config = dict(
    routed_scale=2.5,
    balance_loss=0.00059,
    router_z_loss=0.001,
    lr_router=0.00121,
    n_head=12,
    vocab_size=6835,
    rope_base=76100.0,
    qk_norm=False,
    decay_fraction=0.824,
    batch_tokens=131072,
)
Below are experts of layer 12 (counted from 0) of a mixture-of-experts language model. Rows are named router (the router's row for the expert), gate (a neuron's input weights, with its number), up (a neuron's input weights, with its number) and show model dimensions 0-63. Each number is 128 + 32 x the weight over its row's rms, rounded and kept within 0 to 255. Numbers have three digits each.
After each expert's rows: "comes after" lists some tokens at least twice as common just before its tokens as in all text. This comes from a sample of Wikipedia text that the model never trained on. Tokens count by the router's weight.

# expert 78
router:130123090115083134129103119132087129150124122118087139119100144125096100172082168079164141083083035177150078165170109130147147108193127143098148131189089067109117106146117155103172084148172108
gate0:130126131133084143124101055132118091125123124142123122109111088152128126147097175129135061120157118147142150132113077140121084057128106100144152121127119201153159122143142126136128120140144166
up0:168178133174081152145109101145143135078169112197127109053155151188051138113096077102103101125138109131080180090165141137136146071128149121137097130123086159088154147135094138113164135065120133
gate1:120110137081169159154150118131111102155077135147118113139143102118137186063190176133129156124127108162144131169059126116150135149138133077079162136054114152097152134119156143126091119094127114
up1:112099148149127111093090140126133130086164155074084137092106157131103143149059170163069107084141109170098156104145092135173139154168075108124154115133142110146111091176127147120110107169093180
gate2:135158117129174060141127100106115109146112092147074103150117115105088096146205081123103097118076158127072143104100063073137140161182157153147165094093123113147197109103174131146095182157132126
up2:144140087185110158101120144147080140097098124153164173125137148170158150100129123089120094137151135153137108127117190158028114127150141147160091142147153159082078154161083139162199140094109123
gate3:180154125111137133147054120155161148075123112157109159138106155134097110141099142124129148040103089155084138104114159139143116171134087137124117134084086143156084171173184121155132113141064094
up3:145065115121088088103134174121187123174118110155145098120137184151089144148100121133128124137135151129105162109169137110159173161112096130115145181140104061083091140152086122151040169134168136
comes after: " the", " was", " first", " his", "'s", " its"

# expert 28
router:114133133149101084131119108161106097140124182111077101129127098180117142148084164134113117111086092113151149195120085138162081086144116135086034180102114073095173113093149169110134142084156100
gate0:059104126144181076136128082114172150156159090093161141103157116150099132077101160159086050120089121085137079080189117135102077146093138170116104132146145103089185138152117124167086155148133175
up0:121131129139186083097129101074124129177136165143146113131147129090096119084152154149136086099154139101112132083158120090153101155143136149107109107143150121083137114048144135154135071121089128
gate1:170157169127094131081140160111161116161078097131092183125110129114162202135123128147143140152103169161154118074144105141091074140124133097121105154070102058139142157106134132146180111096144126
up1:081137138191094077147092081189111124091135101161153124073074116185167093121136098164119074113124179174108138114092118122147098124160087068125086153113132126169186114094116154153105086129127120
gate2:159129145123145155132091171182137160065085167116174109124163173106116189143109138122107116148153138109146145132102133075059116141136064171155078144168042136146089129148072129119140107129156137
up2:081134120159070122104181081123180075211185125174112153108142138210160060123100145160108116119062112132122121124149192179150151106117179082097142163077235125099133157109174155164119126117067143
gate3:134144141118132127147110107121117108098123092155125111098080091109106212156131166120131158140156127078122143141114099117100094187182068165130125138144156126134111107138156111138111115144132139
up3:154136104142155153119150135142115132115103120109188113142153174121150075142149138102134145111167116186130156105165200112160113070058135078136186153129080123110132118181061127099138113112136090
comes after: " ", ",", " $", "$", ":", " −"

# expert 63
router:116148102189122141118123085122103153159147145080090156114148107172100127175067139109131131129122120137168110166066105101109086095144055144081098140167082095129144097133155146076183112145124096
gate0:150128120129117092135149119125155175153112133159095095161107123182136108115218157093137114116140139111161095114064116137122106129142176081158133126103163129117155183098134132153074189162146070
up0:145107200076099144114119143155106106130096106103133109150089107128136117124111125162148135221158133103186095154106122099156146125083117098095112142159123160131111148112140124114096064102175107
gate1:122095153157146135099135171140137141104154123108175083127143161157103142101141143110218127113185155135079140137150152086187155151169181135118089161078178170134145104103132129103116067143135195
up1:147102085120123147110113024144170087149142119217123115107152100126106174121100137128077116145093171156110152153160127144142115133113063151087143088119121144059175097171152135140097175163087135
gate2:153147107139026128142087084158118154116084060156162138104124153130142133134093139092087078139184161093100096149074134084100068104158158121144103092121087120092096134115118143167130143128060129
up2:145123142149045099105087113162116157088125056101120125108194144140115141135128131116145106155195141138101102182101089083132103090116123133162098127105097172098138057079134147171197118179122144
gate3:173227131091152138191110080137138144139111078149100125122093166119147094108142157086148081143074179131100147110147056042143122143062131099073161144135108118124091138158117124115115126105154168
up3:182148159098179108114173113099089113104115181160148154117115167083087139102145168125142105177119194131095130141083091118125100103105178121107083126109075157126101134077121132100086118082134141
comes after: " ", "-", "2", " $", "9", "3"

# expert 117
router:113163085133116130142098068054100158143153130147067144118082160160088153147157140135153061103130125134170121155139140098132119080125107130112111134148095138145171116152149167107122102168156106
gate0:104099144163151166105106115101129204156110084114147144123126117089122121142083094161139132106130157089096146079124090106104169115113125140090149146181141108094103113156086128186107125170122061
up0:147105130073106138107149129148117110109125099138101102159091106175140134206127153111106149141137105096149127160169184169142089109137154096190083127111131117152169126075145154082125130117120187
gate1:131145089107123125098095123153099111122200107138185131191160122136104086132087109154116152088126081105101159153161171137167076099149098165162221091113113095107140161140132107142136107063151116
up1:173135112196105156120152073181133134131063135159095143090174134103174109140156139108142128190118144156183097159126111165154111160105213096150118167123100125137094098065186125122096163159103112
gate2:150107150179115090106075108101093195070197144165141124155161169109135112067089122127200103117156059143116099142121103129115099109132224116137091073157064174170069122106117111129105116176157146
up2:151140182083078174142125126171112063134098177102113136105143141131093163118115097153164213163094152096131149081146151163156104049099159162157111143152115165180163112144063125116176095120159186
gate3:036096119165132125100121126106150207118170131154160090131134131107084091178109139178128134192175132075166112069177160075102139075125142083113116131130114164117113098154135131111107104147102121
up3:131154130101119170135148118069112094067139136144108139114155101129124121122133141102112211077122138201015102194133129119180156135067088174142105131129120136146165156147146115147166083088123119
comes after: " of", " \"", ":", " in", "-", " and"

# expert 31
router:123119120225130086101103112121109127156183131021131122107133128153086126103121126087161128098133126102150139189104107104139094110142145164080131109184088118070110176139171192110168139116217096
gate0:122157133149111096164135158122157145141087150168101159072121183154170144066126175169121104110225102196131090064191160139126160098096153154170166107158113143159186090140181122102123159143186124
up0:143121142120145197066126082157125124112162087062143071162116129086093128179109091101075126158025186117115155132092123110128098133158120100119104147112170090106045166126066121123122078117108114
gate1:096146131154084149132087125092137074131104108116124104090152160108094165140090132157061114122131174097142158101121117204135123149049111062121123130119100136128134131085105127164113117060167135
up1:134111144172171087125127130138098141139118141085098157160136147155126111064156186117133142180120105168170139108128128126088155156187150169173172126171100121084130150089139128114096096163034149
gate2:143056120112155118156094152133118030173102094132075153125160137117146129086131154160155114092130043118188128079148146132157130110084142089157136111110097083167092102114190136105146138168111103
up2:120065110184119137180112136146093169165168145131151190180097081091169156141134120146136147125070123101092066124144101162145171151106106205174122094162148157148128088142064119134099186146135204
gate3:155091124179123140087116072122159133107129123134107178131119133086110115099119123115103107091126092165172137133135082122117059132203146130144081046134150095113142074113148134119133115075085118
up3:093085146203122141111127118221103114152191143149105140132081091091143173162155080159157106127124083132116116189144141168144066126166177099104096134103171132080175137150127133130131113078147199
comes after: ".", "°", " ", "′", " (", " ft"

# expert 33
router:144123089141124105133113145156125148117122190088126149108104146144098112197109123124131112117108127141138093168117136102127108102155089145077129162141042098098139090122194152125134123104158088
gate0:112111169065104193104137135144131098110124149142104076062134150195099064122086092185091190132052094125159085116112174113114089131162088112061117086196099095134080164144119145136092125131107128
up0:094136140114121153073086176121102115081090174099105137126158199178066074086111132184114209140169105094080084079129134068129081168076153164110164135149116169156083144143148145076155132155107152
gate1:133085101105124097115171160167114083098119105128138110127141144073102114108111150089113060156146148137093080150128156087123125073146115101117105081120171096142118138184152123122135106131125062
up1:118104102176127051088130169106074129143118120122139113209130128166121139082144137148205145154166128106154164121148129117121154133135134164119135182146174108133076109131153129049075155151102089
gate2:117139094124119106094101106138126163146104185113159108148160128111094088101142173161134085175156105165057105147121124153112129102138122074169104129098137120140139131072122142194138108126146136
up2:128115125155127135156125097131156140158116132070122169118099117134167111211141138124131126143112108111125140132098092111123149161121100130101128176111147077144135089145149117122175075132097131
gate3:133148173084133150106139087151133097131187147143120141146140144141183089109130133157203126135086121155113081134139142113158156160132095070165133128112126073190143073143130125112094180153110157
up3:114137081129183037135129155143179142119151164142092145135151147118091157076107159207124097135143125106104136125130177145097139145187174168163151134127171138070148139075080147132138123158136156
comes after: " |", " ", ".", ":", "–", ";"

# expert 120
router:101112110168105094165105084094119195155161141075085146056088170186125149127080138111160099094097076158163077162148127133152100113119116152112157172174103112111151104162140151110156081109165089
gate0:163127198103111108144165128116097176150124120154077183157128122159119098152156165141171083098067160097132101142117075150127175131132114132135092138134131081171110123085092109113073177117097160
up0:084113160171164143115125201123141194154098158121131155185088210166080200095151212111144132110071134127098124150073082161118087211130108131134066137132123080118103119137101119100151125123142139
gate1:170156098171072067152165086163109147132115121180121180116103121124124109142110201126130139131133125146119112156150174110132156128118158157063126157131065134119144159152159140167090133078127117
up1:104172136161133115133158139123097129101149185125118205123088134117100138079108177108125101154093118164128123120175138151093122088089150158084146173147110100148148193161151114140145127110140086
gate2:096101150191135134100102173192144166104122128104129113157194085148184100078155123072140112125172094083093115169189176167129148145013102054141115078121171132147132165105069147204130142086139111
up2:150101143184149104121109113133147169085106099143019122161080108134129155117120177113106082109184076121128106202158156180140109117098102105167098099127143099147154193128100117131067067134142100
gate3:164106116130145100109100081156114174094120114161124097157202155155138116121101099144121093161106106134076088110117171139095128123162139124159095104153090120092117126126147117113122229111102149
up3:137098122114142123160077154087100175075144154170139104132160138139119153116155109141186106126107091138106116123147115154112105136142173113145135121164149112146116132072148138130125140118100089
comes after: " of", " in", ".", " to", " on", " with"

# expert 79
router:078100105153128102105099140162097158173125171095078131153125114137115184191101147095160055124117073119191075186207081109141067106136085152134061156150127114109164113135123167099165080082200060
gate0:141125114176136140157127106121149113083115121099137141089167140121145165164149196135144134081120141180183133115147158153089110070185095092163111121167106093129087144129126116202108137131163160
up0:106118065069179137190142184076167078169135162126167110067195078136068070127127039136131149172173130137125051145133079134103131142124169165098082083144155134217165143071116116072156139147122157
gate1:136192138126133130120112116095130124085152156094082104165142165152143110119067209134133082150107138148119174142102146181101113118152156102140142094116128147133105133152168124110197126123132113
up1:129120137185184141123160170129126147084108126141185181175129127154139097136130114111167150133131133169177150071191156140122146136141110104075147071058157201091159126153125161156153115139141039
gate2:150139119121126073110110147101093170159122102178158119150159136154105123133105181119164131136151130124103156100135141128061121111128114109167109075144208111113128139108099126153105118107133109
up2:095096173098101113138111183115131116100164118108113150061130163128129107124091099103132127116063137096162153143121132124134117153179174141153134102131202106169086118080122113077189109122123117
gate3:119057135144083172127156132141168141164069088179151054160123119123170120189153061102122040087112105182148127144102105097163134122139083152102164159144142110131144140129119128059102119131170077
up3:095131150123085158119088154167105124094129116103151139107173142191033191166140156169078093147126119107092150121185186094155094122103067176130138135125130087165146190142137141101119157110157135
comes after: " ", " (", "–", ",", " in", "born"

# expert 126
router:145183119102087129116051158137113196156110161096039131151113155135089141170105156107144107057118122135148093206150099100184092082165092168077112158131164137106119110165158181087157099098100092
gate0:135139150111126114157131107099200089147189132073093136061145138135143179173134118163119073078131169145181152091146205128145175114118091113177155124155073162173172152161089109095146110128094160
up0:154126140112115114124186098135132149155104172100171139146114094108190134161137093179116087089120180136164115073137138113161142135122108064108103104155113078165151105150131132119089083174123168
gate1:127120198139150143092109109140159163120183093157091138100134141103130149119129137150154096171124140144118145120114176086127078113121049097154135127098071126163151162115141104132134101085127099
up1:106128122089133115157139187166159139140164166196086171199093169112164111135107135186147096139119081140129147116099105119127171106025076175141070106208147086141145092122129124120121086147125125
gate2:125150108194075151103145150139164164109163155126122130137126087091108147120153074091099145145077122107092146059124092178159144123145151093066149080145135105089157095143139117151101117148135135
up2:115123064155089158119128160122146090165114123117165116166073119079226115105105135148080102125164104109152111141129143085179139149142126089085049124124126141076118117101124111131154165134074086
gate3:147133099136126153149117088110140132048116099160163137064119126162128107146130136120113036163165133194115155102102078139102111123223141144188177083129125117154100138115072124135142152139122102
up3:169160143157094087169086116088108117145097090071128140085160142130142077160121084143141147170125111126116151129097085113139097124133106116164140074116097146095140122110090116071108111154193156
comes after: " |", "|", ";", " in", " /", " In"

# expert 99
router:092184112128143101157138099094085152147154148074117155114145157106100146149125146099137107131108066121142095134163090142110122111172079149119095129128123116091174134122104162066159085117190130
gate0:160114135084162133088141166083130125097127151093045140122100148125188084190150150119127161152104137143157164121138151155128098169150107095123147114114094116086094157084142111076170090048168068
up0:142115108113101164104103162131070151072087091122182102143158128158115178105100161124125152078120155158148129126122167059120081158158118125186166115089139161059129111145114139199154120195079107
gate1:151084154088150124170073142218110142120172085098133153182104087139110197158115147118120170135084159181188151106081102145113119149092085134146154148122151098169118114083098117122134119050106102
up1:167112119086131146100122122145125114146125126137163103161091170137140163126052158151153138174087068228141109147177164120137049112131085181133169097156107120140134073168145127148114142158100133
gate2:058098170094121150152144104160120084176174153119143119126121093110204119078120143106056148143188175156160105171133158125119107058149152140099123147179176151103192148143148106199083113130173115
up2:116182166095110149140191070128150103122128158139110104160121130123177152129131151087115072155118117121140106147084104121165132114190123141092085079078239137072122171114113146128121105095180096
gate3:080117195121146152175159143085128108088124135189110131143133156077131157180140063152135164164138104155112159130150092087177163122100089092155121133165126149163110208142069153129119049167124128
up3:063084092173165146181086136127125095159096125130142097112155150097125110176103123168142152162073141160142125129126062178144162111096118117169132109139133071125145161124109097078134125162159081
comes after: " was", " It", " He", " he", " it", " and"

# expert 122
router:112124142174137123119102086125098176132152158105144136085097190136140134122120146112152114077126130191150106178130080084109124148116128145166056138119051085097160130164159176077148142131126123
gate0:100152157178163087137163166142128115092086145195131121080087122179086086147125126092128165126089135226168075123144071118084132190160107157175122115080081118169137068152142137133185108186095121
up0:189113104096121163126095132138137105155102082137106135171159088117105112104110063096135116165153134103139097161130116134187102138103100174129130101150138111137138103188118135129117105127170071
gate1:111163034121075085119198152172091134122085159112144104183076105133128191171109066093176170101158146144127136157173153103143118152117136145160137108095154139070092149081153123142096123087125104
up1:110103204162160122127080157105115089093106122169188135119124115082098166060158129164112151170173134104193161107162143125112136081099129147140055142114149120197121143135051124114146089093156104
gate2:098111068176108107134158171092120173077167126174127119161162140142169179174127128133110077119114088071080113129193139077151131113160145106108102121113139143124144086138101134172100126118170123
up2:094075096162118134119129154122143123132105128124082149146149144167165193130094159133140153108107146075083104152117153187098124123107118049129132123131143117099128096071096136173095166077156142
gate3:100174088157154160168109118103134115098168123108163087112138142163124158111165106173112165132134150154102111142108165141178166043117130128111119117190061124164123092136158129157143114144135206
up3:165091139116086152095165170149120076130118132124160122134159108069135092075157107133081100102116123170122137144146125139084070137130167166136125121122127137122064122091101152159096188115126125
comes after: " the", " and", " of", " a", "-", " \""

# expert 13
router:085111076129111094118076119076084105149142153131127120121051129152101149104102113149125147079105139183148068161151101080120086128110087161056130102147093128080162127101174169080112099107138121
gate0:141106102162112183143096136185153172130115096138139137097135157100115096076147136129136152121094170122135168139173106118119181155110143036105107133136131077108094165127102132098169197177120190
up0:112143097144130127150191122190092116139070113107080124166143106174130210102138166127140141147098052086156097143120166097106049155122090142097170152095142160091168105148115133137126162148162137
gate1:102086128073166081126120121128095117148132147136105154116066158115120162144129114058111130105098085126104150174234147128117125096167097113131077106154084151167137105128104107126147159095154131
up1:128096121097140104123115135124137110139150183183162112124098095144092144126167129079164159138053114186112199101213195134057129099162067130136100115097108137166130114131077115198182131086145174
gate2:160105143155107101135160084143154139133081073117133113172053125162080125166139183147078155085135076099137110105133111115153098126108118153118154127068168155184077065129165119143133144151089165
up2:165124136109130119148137205154123116180149181093125168115123125126170159182119112108138081111146139156158188164172178098159083087161062146114025157152107083110127123147143118135130109127134132
gate3:084141091169099183153141112092139139126156051097131142151113179135113125110083139138158112158162121157088189076124104117121182143136140060067172144099215096094113154073199123172127122101155081
up3:087091138089124142089159152101094160100119133090149070126165098134129150119127141132087119137085115115079104145176124158185216157110195122154109139111107099132159165144058140122101108095105154
comes after: ".\n\n", " |\n\n", "\n\n", " a", ")\n\n", ").\n\n"

# expert 53
router:099156054136154134111105108163139187150151172067073106107129150192120149182103144138123130112148076166189115171125111103142096125186109134064104159161111080104125083117149170119172124127134104
gate0:174180120134138145109123119140200158146225114125116151169118147189186115119127129128139078083167133079122127197146166074100140120087135105206153169103165130122125118135148129078105135130099160
up0:161115149131107089168102124127203132139131177121118114160145134118196090175120126140143053131119191100192165157118113107105177088101150087143142127113095100152170113164099112147148130183124137
gate1:136141099180129157145142096102101145168126145136145152144060113118110156116123116087181154164166136194124140109166039125111140140129089138085092120093138130130144096070128093117134149076093071
up1:116148114132127122090101104151196108107029139131109079133120085116110148215130122119163141105157129113171153154125128139077129145154097122128131104126131107142122104085123185113128155138149099
gate2:121163146101104204152117126113122101113075130122098119139101153178102156154118123153087088174126135204095171069077101092136115159119200122072152121137093090188082108154138149170086062120130186
up2:076147109114193179101123147133112152132092152169104108199102158146119133113145153151100145143116156211126174114131140111082115163136147151105148155153120083105055121132137141152138099162103128
gate3:166141159141119121075173141097064161138096090126172094106136057180129129108126166167079073111120111113091144126138115099143141128127096083155138134067167112110100182140072138126144118171201094
up3:136146151122073117092137095143086145147196189177200178142128158146114148083126120092194119137128143178207177116061127098156167135152098146139119141133132173113107121127081118188103112104076189
comes after: " ", " (", " $", " than", "–", " over"

# expert 17
router:152191136164108064129126120141086142167148131107102131118125140154153144130144176116152143133127118139160119165116087086171153125174105165054042135187047090086146131133143173136126152068163109
gate0:140154186099148178140145116126073155131053130091088126141148153084152117176140097124073183133171123119138128160184118143106183162147058107091078107123101088107109085108066140113159119161086139
up0:130135131164167121120103111107148074154065096185132139140121153090160088183107167111138111133127152194122133099130111120172125123212143176160131100138161168032129120090135130100098123150138113
gate1:136160114141149089113145152179080096119118112117085071156145101115191085118126144110084151139119106129101138158175147111200142172180156096130075139112147109136168145074148138154175160150146166
up1:155111147113124134106078149115146183091112207156120137101180225110137164110162065125149155131134119167087111133111139109098090109109147154126138115157140127127180112150148121120085078084142085
gate2:180166126091104097137110154048164147143148153127123080094185150146088150104145168094104143160132181126115178175108138086164141151131152099101086050133145210105194131148109134156113134147142123
up2:133174130125110086114125137074122136118137155155117186151167179119148160140076135177086128075115154130120138179100116098142123086104106118123138134146110107110133132160118121111147125148102144
gate3:149137159133095107151140146151070119155180151116099191136166154098087110067102138180135081118170088075111113130172112112113071190098137122207096103090081167150145123083108148121133154181141138
up3:151132120088122132135108127166103150138145188131129148150148160146127101103129123118159157139147086090089157132219112124155066146165066129184122114124108187114055125104128143163112172153137142
comes after: "1", "2", "3", "0", "4", "6"

# expert 27
router:113116112155112097148119116121116147149148113121114160161136107188099164184127150127125122100103110148140095109153067094157135147124099132108142138143121107114180077168140161090172108106128093
gate0:162122127075166153180121109126138119118149124093224117154078073119151078086065100146124067158144120159121073106166178165140155079110074128152172171120097099113125146108101135065185099126103160
up0:102099171136099161144131093130177105103097162160066163060136161155123151116147113132122194083147157098148056130103166156116115198099113070149079127161142144137169144158119134153142123138123107
gate1:136146075109098132146157084113152135132161233202173184113135106180135060186109107088117146114134161135161152100147169175141101103162105161099127158170116111136119162096119128088107152132140134
up1:120112079126151140131127171120132149180132146159167119092137128184105148182102130087082152116065062210044128108153196140151104155096095132133123103128074118107111148164189119143112107170087096
gate2:135128095118188114140165185165115115092185145132079150105164122178113159107171124100162163116125093094087163103128127087095116086111128104157112150167099130187123152108168133078113153106109187
up2:092171149088146112179052153135096087123127196118134136093105081068127139120116109106126191152104137144132164125131102168144148069104073144160121149167097144148085131180131120170106187143127131
gate3:142107170175095140126093173110106147098101128124166112208106168126118104150145079115157113100152079130121105135044072134119108101101149128130104151104106108160127067116108127129082069177043095
up3:134151178230185122073108129075084103108107088153109176158121115119148169145155104133113090081178116138152100145120144093108111120155141124158153117148115118151107102114047152136095078121098082
comes after: " ", " |", "–", "|", ".", "201"

# expert 95
router:142183081162062122142132071118089148128149176130122102159119181107141148117122135128139092121128124118139086126124115109134120089167137181070104144124120133092143086139155181069135108109123090
gate0:073097109127065144138110135089120148181132116134131125101183130125098109071118139099124153074107150139103118095148084115090097181132068074108128063133141083145095181085152135133121125166178116
up0:118097066124115134086120134071145098141179075146165145108138153163090145045074134091095134077106174086125072109098141058178184150114109064094162091141159122143126200110185120100089168110133170
gate1:112149157123119117084121054102128130167108108100092142092171042132113167121156120164116158158127159142177135116137111128116135147126146130109135186084139117161130131112167154155111158106080137
up1:119151160140157103064136092148170105107098156113110138108123066100073143103077139172143142124090100132147170131171044120124151169163127160063142171126151173081094121090200147133139192129078171
gate2:113133107147052149163048122115072073122173112106103118076097163097167077121124122162142108123125180069118095131166207141127184145102069130181145119176143120140102074148156144191142165118141076
up2:102096156091103149133185062126197136110108140095154147132082053141086128094159091100115199154167151152105166123105060145120146180131155129027067111053128107142139118121150133080126120120145174
gate3:084188086145121165137125103120114143137155106130133130184155090144167085174118134125131111190063217153135196134071148103110139109089153128192091119122138147144126123120060166115120131143077105
up3:153111136106106152087158155110155108092141153158211103112104129176122192150176152081187151120080127131152098092160084125118119135111126080139154154099129140042116132112135140057115163126123105
comes after: "==", "===", "See", "\n\n", "Early", "Personal"

# expert 116
router:127099086149101118124124119086092161173143121105088162162093174116114145146100130098119115085094041143143096145165069111158125099164132167114082148164081094085154111199132160117198076133178100
gate0:175105137178142094094104055143126194189128078108136141151085117084157141082119132123194157201148128079136134111114123080096108059097188150163125140161158145135171145148127124115123146080125119
up0:109172104102152123125134089086114201164167141125111150123126119130158130115122109206133101115103143166124136129113140088161073178152096081125126090082161168087144104095092110145111094097186106
gate1:100099130161124115156141101121064178139093128110194160166110164118161167117072158084117171182101125123169122172126114114167141127110097113122134101141123119100130141143165131118108104110097131
up1:124089127166116092144156137160087129122107119069142132223107159119171101104068132127144189181164164086134137212150103128157074077118096102137121196157166115176119100160179124117127178104101131
gate2:123123093145123116046094073100119147113105133147142103117075190110152146118128125176144121143095152102130162089086176124112129120121119158085184138104144186163118115126108110124158092124178145
up2:178127123153157162139149136073143132116126150090120151194092132141088140130155154171071151119112123161058126141142098193152143119085093146111120147127087111100164131151151136117133150106171145
gate3:176200121123135130152143170123155158131196179099076104148112133073160156111154241183113134094123117090142096140121047117093114123137136137082126168124114168115103100132141155148102147125150127
up3:152079095161153142116157107060151073153061175152125156161105168068090131075141153149103184076133140101115045082129120158136106138133107134114124131150135157118104108105109122071137126159167101
comes after: ",", ".", " The", "The", " that", " where"

# expert 45
router:152150105166098132149141111084127119158158114063054145162129154143136138167076137097151080107111097166140105160164123116169158133158093112071048120168096076087143150188110134102160122113117119
gate0:139101131118149068039211160125136122120142128104159215107135133168097166153167157102126095111165141136114142144169152130160174159113128148057101097104139132161109172170156138146086148145095152
up0:103124159190172207100107065120156121026154143100116176159086119157091120103133084121151160111103144092145110135111054152135169132117148172106150093133135129159156079149078114172084122163166140
gate1:138134101129092105135153135148097091081193117134088120189138150117049142088082105127161095085121193095114112184122132143131146116100130092050116093111091131170147200164154123142155197115139083
up1:099122068064123110158130190111112102157114120140110094140096107105076147130142091097159176113087064181105110125095079121196124151128153117056153120120120115167130145141144129120128124156076111
gate2:108138115120099084081114122096086143126112121107201133117102191135107131141104195116148133146074142065145145110129126163131130137137068099132076133131144150121142127139219104149192168161149102
up2:162053138144131146115154135095148077088116143119106126134131135122180128103183037148058158113135149148106108139170122099114123168122182121182108103136117126144129132116079148105119127111091188
gate3:148134110185128112193174090104207150098060083117120143154114132101082097137143169159126062086141118165125135111106171105130144151131139085080173215158138086118111128143075125146145151170184101
up3:104129106182114162198111085121178112104024145130123076113098099115092116097125125138065112124157093196164124129152163147131132213096118128098125162157122164130182175148098128225097123132164102
comes after: " |\n", "\n", ")\n", ".\n", "s", "\"\n"

# expert 105
router:105186124114094106080123098158125184117144161088113132098084143190109122181121105132147128055097102137172091181123099141121090123182065163062055114147116141140167132132200171104116100091125127
gate0:161120149135105140100090175142096136101128149145112142147107128156123116149127145072101122057130124147141089108106119174100173123051100121179098110062166091119132164063134128181169076105196085
up0:171112187184077138094089180089150113081184127117109159141147129124100098098140129066128114093169157145148095151129115179091186076130110150119093086164202125173152132119111128151179086111082107
gate1:123122117182112148121117176068146159130173151100153100064174127181178117090162116125130148152145174169139179139164143159119116133147142086071197202163110108105146135108142119179108139110071117
up1:095107162173054110082161135101117197133195131111127126131172093150155115144175093123158098065134133157147119140114161165126071099084164158134138167199075130138157118096168122122182128114131137
gate2:134137176173109142165131177117071083105115102134126121099162134128085124165143105068139118146115109139132122104124126093144101153116097181090148098158160150087093161146084122146126114064173130
up2:125048083108123092135127143118133129137136108112135119124172128115114118186158120089109090139103094143143181152101111129099121171128100098172162079081141161086122158210154116120194082124146122
gate3:160132144086128110114142166194139084151142110102116158146104054171138129136114121104180118086163098171153134083147132100112076145144126064157142079106123140154166139109162109106177156167145122
up3:097146170128070143148138074123160121161170133087110078093155130081157199165140107181074137102101123111110142121119107089118200136164130116045130136162125158073081102151122119165111073128131102
comes after: " |", "|", ";", ":", " on", " /"

# expert 59
router:153137108113107148129095124125125180157131108071083155080129173158122171184120146131172092095123101144122136146150089100145126050145118217137114140165118079126109135149109167139155095092160144
gate0:140045130133126121063091137159073119029122105093087119119070130096164169150132103146126161151071130140091095123136084120064122146122108142123150124123095111093123093161155152125125141170187203
up0:141085222104112103070145114125113150070149120168102104139100077087083190161098108144168127106139136132107073134157105108095088115048113150130185139123142159139120126207152147077093155130139199
gate1:057078150129143195113133150171152160162144063160114090155124128135141131076129061144141141090061110108094113149104191126157125099111120157133139088167121110102110154181147128105132121142158128
up1:125142152120093085120064155083140155081129093095126130115102139156089157079185124136154116146152081097100102116228105109169085094165172085123086117108111141107111179104149115144132119142106182
gate2:125090152128173092091171154117159163192064152127104163154117058155125155168145138100083110181113147178147104126103072130159128084121148094111115139194166099102110099139115124182156121122154126
up2:193158093130180163133111131191136114078092136112067124083169181155106098150170076130135150149173073151172135114065171134029119185159094137163133091057135090163179142140104146138102115087118103
gate3:176122124139093199121157106112145097144061144126178164161132127100148173137109158099159182168131166046134083166132143172097158119075097095157136128141112170155121101148094133167150168081122174
up3:139143109078119140087114133145131117108159176061089151108127139085178149160160113109130111094137104133118184118095125147126154141151162167093108060104117120060148139139119129085103171124151144
comes after: ".", " |", " did", " −", " +", " does"

# expert 109
router:125146065204093092118134081104104141115123117065110115114122126130120120187106146096152076125161108149200119177140103077129122050138083181079108183145082127132156136120147165117169063118179108
gate0:108127172092157066168117127068058075096119079101077095124153103186116110144115125160141112121102148139122154075109123129154095110132165117093131127115115152171179119118141115106087128176122089
up0:142143165090158094162099101086145151161139127113118136149106093178180157112153105172102095130103191133111113151161168127131081135189123094143097105101116164121120173067142125134080146121168055
gate1:088130136174123127153171117168150105105155120069073175062125118123165145117187076154174125084062127121184130090126177150149152105048128174118149149169149165128156043114118115171113086120149144
up1:196118101091147140098044107065164081178059105157145122174131169081134125146137121105089121152110134111058172138140071124062078145094126061096047130148174133133115179116133130120106165169112129
gate2:218161159118090134135083090130145145134187089090115140141098164129118158117158091081167099164139141128117136141074115138097164086098130130164176145085055093129140146099138131160060121100125140
up2:108067114139101054093110137115140087114137148189125144126174056119152144110119126136141094096106151140154169151140091105122130177152123142138104095151156089065166147157085136112128140156128113
gate3:172193146143154154155165135174142146131102143112129127094102146107171103136154165128164099108133136076080095073104092127128071149089152132083119098185151151121121138214198116146165122100135149
up3:145159132122166115092179182142181101126151148100106124182087151105176139117110094127162137146152165154139150122122032136174115158150134135132141117132118159116121082123133102124195113127222133
comes after: " ", "–", ":", "/", " (", "1"